From a checkpoint of a small mixture-of-experts model trained on Wikipedia.
Size: 13 layers, vocabulary 27085, 132M parameters.
Below are experts of layer 5 (counted from 0) of a mixture-of-experts language model. Rows are named router (the router's row for the expert), up (a neuron's input weights, with its number) and show model dimensions 128-255. Each number is 128 + 24 x the weight over its row's rms, rounded and kept within 0 to 255. Numbers have three digits each.
After each expert's rows: a language model's description of what the expert responds to; "mostly gets" lists some tokens that are sent to it at least half of the time. This comes from a sample of Wikipedia text that the model never trained on.

# expert 47
router:164145140172114108092115097082135094107146106165125097181156108107124127145131114108085160146123122132097131086124119132101159108118102128145127188092142119153121151178096165113144111121127195149171109102102132119121065143095120117121127152143167079072093136095157099129129126108132137088115153124079086125154102153128125125133105093134131136159110141107108126092136161094155127143126
up0:163147105154131134127099123100103145141110122119135144087127139117146107119166147084121138166134130088114149160125115128149132122161102119114133169103158126144128103091093157115110113128128178145126177088141155123123134096136192104151153132110142114129100129090130088102107087120138104140093124086132169165144114146126150135108122106111122186125146123125138090148103170141115084099112
What it handles: Present-tense main verbs
mostly gets: " contains", " provides", " allows", " prevent", " serves", "|---|---|---|---|---|\n"

# expert 35
router:114123130146140134129117110096147093114123132094144104112105159159134103115138157076154159115145142125111140117138122149128119139120153121142150150149114124125125151154131127111104107144144138148119118097152119114131111103121163097117135140104148097050085132128137131131128120118138115048068102125100128136151137134141149165099124094106121142125114123115079140117136141085131135130128
up0:133097115104148120083126129110126094113134151140166120118124116132117155142084145131145131102139147163161099136111129124129111119128111138143138120127086132139169123100142123057137123157081080163124093110165082103111132137118143095101131133097149125143104109091097148110152119123128119116046132104089159126102118166173136136156126099149145104143090141130102142128137141102143137112148
What it handles: -ing verb forms
mostly gets: "ating", " having", "ing", " using", " making", " playing"

# expert 12
router:143144127124095132114173150089112101152101148106138095100102135167129089135140122115116162154125110111116131107177132148102166117157106154138122153111108129138118096129083148176104094158127161160133120128122124108126090119127115099086144136129159131120104080131121130095121137145113098087101122122108109138118119136132114139106133102106088169110123149084174125106138133115144139120126
up0:146081140127146163103107073111125101132147170111102082121135139137152134113126114133108154141145078199114133074137146153100160145146161079118137161137124106135185108129121118127102131157084140157104090149153096092150135099162153134130154100133113145094156121130130086091138129181102105134139153136106138154173128107117135129164117127142146143106117145127150128106144102108099158105149
What it handles: Fields and disciplines
mostly gets: " Women", " Health", " education", " Affairs", " Baseball", " health"

# expert 50
router:153138160170087112081121097094124117100133114144116113122107137136133115177117089120132159099142127120112098077133116123102151100135143100116158082093129116135122103150126134101116105156145133187126131096142113094113087132078146123115115087141143153099135088134124117104145110114143120118118145151119129151137136141131148167078084119151129164130121117119129126115129146103157146085127
up7:121156122097132099123103113180125148111146218108175125131126153124122134128087124105126133156144160100129139189069100107157124137151112121092120157099079154168137130149129128144133142160140147123101088121127114095132096145092104120149114124116135168132129152142154124148108091144117105127122147180124184091144145142147098111134102139098131139135147137140134140137151121122165104131125
What it handles: Coordinates and field colons
mostly gets: "°N", "″N", "°", "′", "″S", "′N"

# expert 49
router:163133151135142131069135131092115071135115153136142110129146142107147101124105136103101173122156113118094133120142160165111118122164132122146126148123116163156099130138115132135120112172142160136098125149118113122147084151121100124155147122129160127114095099127142090092151084112134105109108132137141115124126111142120122151094119080106121161158164120091146134110059162114139168105096
up7:130100194124085134124133120118128095159099083116103134104153138148112128131121137123115184125163114085092114128137153128088085133120086145150101138157121124121137136111131170129137097181137155117098099103162141068077113111144122098153092110148156152124075130123099093120145087168146161131122161110134138166161120137141123147140120112134157106131113139169150100120138135115108170134111
What it handles: Commas and sentence openers
mostly gets: " ===\n", "Old", "====\n", " ====\n", " Another", "===\n"

# expert 33
router:147155135147079103127110142111135110135120139109147089133141119123148080151155146067134176107161145144101153106141096158162099135107159079153145137097127118166114133154139135124092123107124171123134168118150141095103109140125129118115134157084150116081114145097143106123138091121133121033089106123121143154098085149171146133097079091118125166129126142123090164119130116092148142148125
up0:155120113123100127126125163122134165089130127107128137133129142147109117123101118142151119130122090133125136180157106104097089137181142161110119138054079164143139119114127140129082148156165165141127104132158117100134141144137105120096163140144156129105116110119107112127105109120107106149145114110142129101121101113119186128108059125109156179125096146108167120145117143138134130177140
What it handles: Verbs and gerunds
mostly gets: " use", " playing", " using", "ating", " making", " writing"

# expert 62
router:146116148143132134123152095119098081098115133119148114172100126141110122153129134102133151134137096093125143136142129134136115149126104120151143129119108166150123124147114127163083129142144163107118112098116088077116103119099102153135122082098156118074109083159173118098149144112138119095120157113121115135116108126140129157150109102142103161125119184107138124123145166088118138076102
up0:129144133112109110102144103115132117115115112151095103157122144175152097137151131129116139105120065116120076128126110128132134188177174138121125110130111125177146094133127148099130144173132144137115101117154110139102129160152170097152136163133092144103137124139135129108103144150089131158073093139098133132147107141096158117175113149108137155105145144141142142117141163133087127066093
What it handles: Personal names
mostly gets: " William", " James", " Robert", " David", " George", " John"

# expert 20
router:151125130143137135057135105125135126121122127120148137129074155128127125198114123137119139152150148105111113140132132182136145129139137094119149141115119189140149123122091159125109131134135129156109146108147142071152061127131137102125127136152161132088113118091167116118140124090179108129128125128099125116106134145120131164090115107101085138100092121117123103138109185122135144099137
up0:125130125151118124141129185128138113164136150083134152103125170106123109162128118149093131108130115167105156153146116139143136134120107125106154170097107153146114077130116141147124103135116130165119107178122086127122152136095160107127154134124119129168081116116145147108140143119121131133153155088128116138128137152115125100135110108137130146119128101091116142117111140097102133108158
What it handles: Commas and clause punctuation
mostly gets: "',", ",", ".),", "},", "\",", ",\""

# expert 56
router:183126120127121110131152119136141102150137125103127100141144140151121108132135146102106196146149113119106123119155131161130079153124156132164170168072111099165117121167147156118120070139119153139096123125141092095117118115093146148092155116150128142096123129115154107105111123109147094099089141126113157134108126128091113140082107089124145190093111076099143127103119133083105118127108
up0:153139111139106091126121117136098149126110146144096068128094134109112109110130152140131174089103121081116144165115163101121131135174159148117152148146108116115154136098131153111139143122157126104131123096124093149116104108168178117169101082132149143108160145122103114134122121136144142088128129084124160094178130158129133099137079147152137103185121115147154111129138109130084148137110
What it handles: Single capital letters
mostly gets: " A", " W", " S", " M", " K", " U"

# expert 30
router:169132111108138132071160076147127112154107129121124150159143108150104144157113091140111146162102083130085116098114131161124121116154133085136129157118112152130165138145083174139136138121125157143117156083151123110147108146142131122110156126148179137101108114134134107120127103112118138119116163153110117120106110125146111164120111091128118160113118154121140101099129184091082125114169
up3:158150105136132163133113147135164126107108090121099110143110111155137145101126153136081147137109111119169064113121124124184126162135132151113136141104089123112097133117109151141107137105090125172107137153123105108141132168125123137120124157155117115134127133118113162143118128114149086126120170139117144120133161133132111135089126128145160132091137138135123169110164138102165110127073
What it handles: Commas after items
mostly gets: "),", "\",", ",", "',", ",\"", " ,"

# expert 51
router:169129122167111106100112121123150133124138132151100076152150128121134100159132175097095159127112115126127107102177144142125112135142117090119116139115108143149120071149083156138121074154127165149138108109139097112133107115159126121133168122104174134067110128114154094134130116121103132119137137123097114103111136145104129147097099100158133172131112118120084125141126115121150142172126
up0:101119114118111107137133150128130161112157118106136123139168129159112131147096150105140127067151140098079141144125149178127125113146114154107083119145107161154145144119085171122144126129117141115184114118125144101075111123141105092119135119099143142117113128153128135132090149173150140134147083163113110183145120096096149118201188200139133127127109156128112103156147162118167151133120
What it handles: Punctuation in scores, formulas
mostly gets: "°", " :", " =", ":\n", "'\n", "|---|---|\n"

# expert 53
router:178117117120100090096122125092109078136128109097151093155153134095094096163094137099097158132117112102107151119145137164100142126098093126129113112098133114149148104140111150109116096137118182155108132115137115082112101133133097168125149146173173112104151116145112148104113115151119142122101157115076104130135105146174096149086124095131115143097131150117125124133133144106164181132091
up0:107138136103131133110097085121160199104128115142140157092152124117112117145106164138114123195132147151139163113137186098122138131160112120131099127126135123171146142143129136104125141145107098185150163120101126140142133148141122095095123158115094110157097144178144129099119109114138082139146117132111074140129170132112128131142153119098106110143159118160108113143122137090137121060091
What it handles: List and table separators
mostly gets: " featuring", " allow", " Transliteration", " containing", " Votes", " Finalist"

# expert 3
router:133162122147116095117152146102105068069081142113118114106107118123113129143106131136128150134171088126126107132157114103119146116143121116123135140107097133153116148125107140160107112135159143156120118123141146126129117182085150104115141094146135112123122122157086114103167095175106118107112096131092139131064145136155108124126138113130096136154126115121118122101142165077130158110139
up0:108126143134168146168152127076130089141128140103151113142108150139131153136081138178111134145142138154095086101116164144124125114091158135129123162114139154167115145161141162159078096145117117116108127133172127100143119166156105099128134102104176124138126111095101179087119149153140152127146121176117106128129090099119106148124176154088105137143117153119159093162153168131175140115074
What it handles: Abstract process nouns
mostly gets: " election", " Act", " war", " death", " development", " birth"

# expert 5
router:141152124142107148118128156119155121117135108140148120110114169124125103172106154105098154120169115110135115134146112147100167126191133140106140112124120129177134103132097158165116099153145160149105120116134148088135110126133120148101153134098151135074132108081192132093156153151129088124107170100076108104136159151150118145138141110083151140094117103143096117102131114107132152171128
up0:129133079125090117131154108120122133101117178131116149145098151097124130173120179109115138104167113166133109145109130136118125151165082147121125205094139134122159155115125111160155087126125109128098109097161158133147137113125129094119125161126094128109132121115159145131119170117096082141130123130140120143155126136102088197185145130129084166132126099139130078133112097134128136132069
What it handles: Field-label colons
mostly gets: "|---|---|---|---|---|---|\n", "|---|---|---|---|\n", ":\n\n", ":\n", "|---|---|---|---|---|\n", "|---|---|---|\n"

# expert 60
router:147186106140105115104163122105108072124078158131133109137123135126132111162110137117127150134137100101066088113124118133099108121160114103132129118105091133107139136123128144143123102147117145174115130125200070117141108163120201131125136102144134152102143058125107115110137104130124133096117128113106109125115131159104147125113139076100109163082120148095115124130149166123154162110127
up0:137129109170124092147112152146122132122149146069145097133105134144109134130125181126131133129122083153101129158099092138097136136128126142124176113098093125177112146148137129178115148150107133152154066146172141093143171163112128114109148060104141115122140145106133144106121117106154180117130129106144110176083127134116138164111139144159159180137106167128114074146132100117151105083096
What it handles: Domain nouns after modifiers
mostly gets: " football", " war", " construction", " education", " Health", " health"

# expert 28
router:155117158168113120095134157081128091112105127134105073112107156166087098162095168104117162099121135157126125064122131148110152110133118139140149159123149133142104132139121167106118082138114126142126112125123106122129106116106119127169145121123157101094110127088143074119122094145127148101093136105115093160093068168159116151117112096116078125101114103141137101095085176130119153140086
up0:144155167137118102123160108109120142116161067132093143192104149133134121152129128146133135150128074088131108163147064068157113158170131133137141181092126124160131105123115164119106098130111133175139153147134160103105136109144178158151145101126111105121115116123125125125103163077149132112103111174144109100108115153131124139131115076137115132129105097137141148110148132145134131111085
What it handles: Venue separators, possessives
mostly gets: "|---|---|\n", "----\n\n", " Jr", "\"—", " --", " Bros"

# expert 24
router:156100115105127094070167129139129126116119111130117126136138133130103110147129111122092154163113074133097136065140150155103116132173146093119133159122115131128161125163091147140114109151125167164085126112127120112132099127135113121121159077157129116101130127114148109122146103151125131095114163142076118129069138134149112139111109077113111153113117131141096100130116180114112114124148
up0:147110141137142120121143140128116085129110126136117114113122071134141125159112122137084131109110091141106166116145112167097161148153106188129150126108139158122115130141146128183125132145137185147106108160186133142103148153131109157141121124129125124129114162157173147147128112135124116120135097106140114138134115132146117105095099033110117072112187126113158079105101151132138125129132
What it handles: Clause-ending commas
mostly gets: "\",", "),", ",\"", " ,", "\"),", ",\n"

# expert 11
router:144128127149100135142146105116113134096113153092111136136146118151133086118115138100063179154149106112128130104120097122151130139104102116118151150129130164168105125138093154186135104163164160122106135109122124086099092110110103169109134098113155096103122131131113097128189096082137142088103128120130111142101151119121116119133121122139106212075118172108127115130113161092150163151126
up0:139125109143146113133140133112117133098130103082116138179104131123147146124108141187142127134110150137121096120126118159118135129163149126091134126129136136137125108100081133104124069174124118153109091160135088122099133093095131141096130105180170117110107132148156103123104145127095096182106147109158119105122125126159150114113105140134156174076143145064162098115123112155118166140125
What it handles: English given names
mostly gets: " John", " William", " George", " James", " David", " Robert"

# expert 57
router:130143134140144093106191106115111100131111122111120129129114129156136095146130127108117162158118110132140137075121138151109131131113120101136156139124123152148099125113116123139085117140154127135116164152119131101086102110098079157093140103143160123099093137136161136105114093136148110096113138137134119143133140150165109121133123113158106113126124131106142141092153161094110154146125
up7:163122146119113126065146111107104152131144143153104134096151112140114146128130106098136143135136150104113124096095161148114171141121095087118127087125149132136137150148131142120122163155143110127093106145114125187083112131135107145157122129116160107100146132121162171119131126195160161108133095151113117127155160176168108128094143171164076151146119094158105130114138128092094080114098
What it handles: First names, word-internal in
mostly gets: " David", " Michael", " Robert", " Harry", " Eric", " Daniel"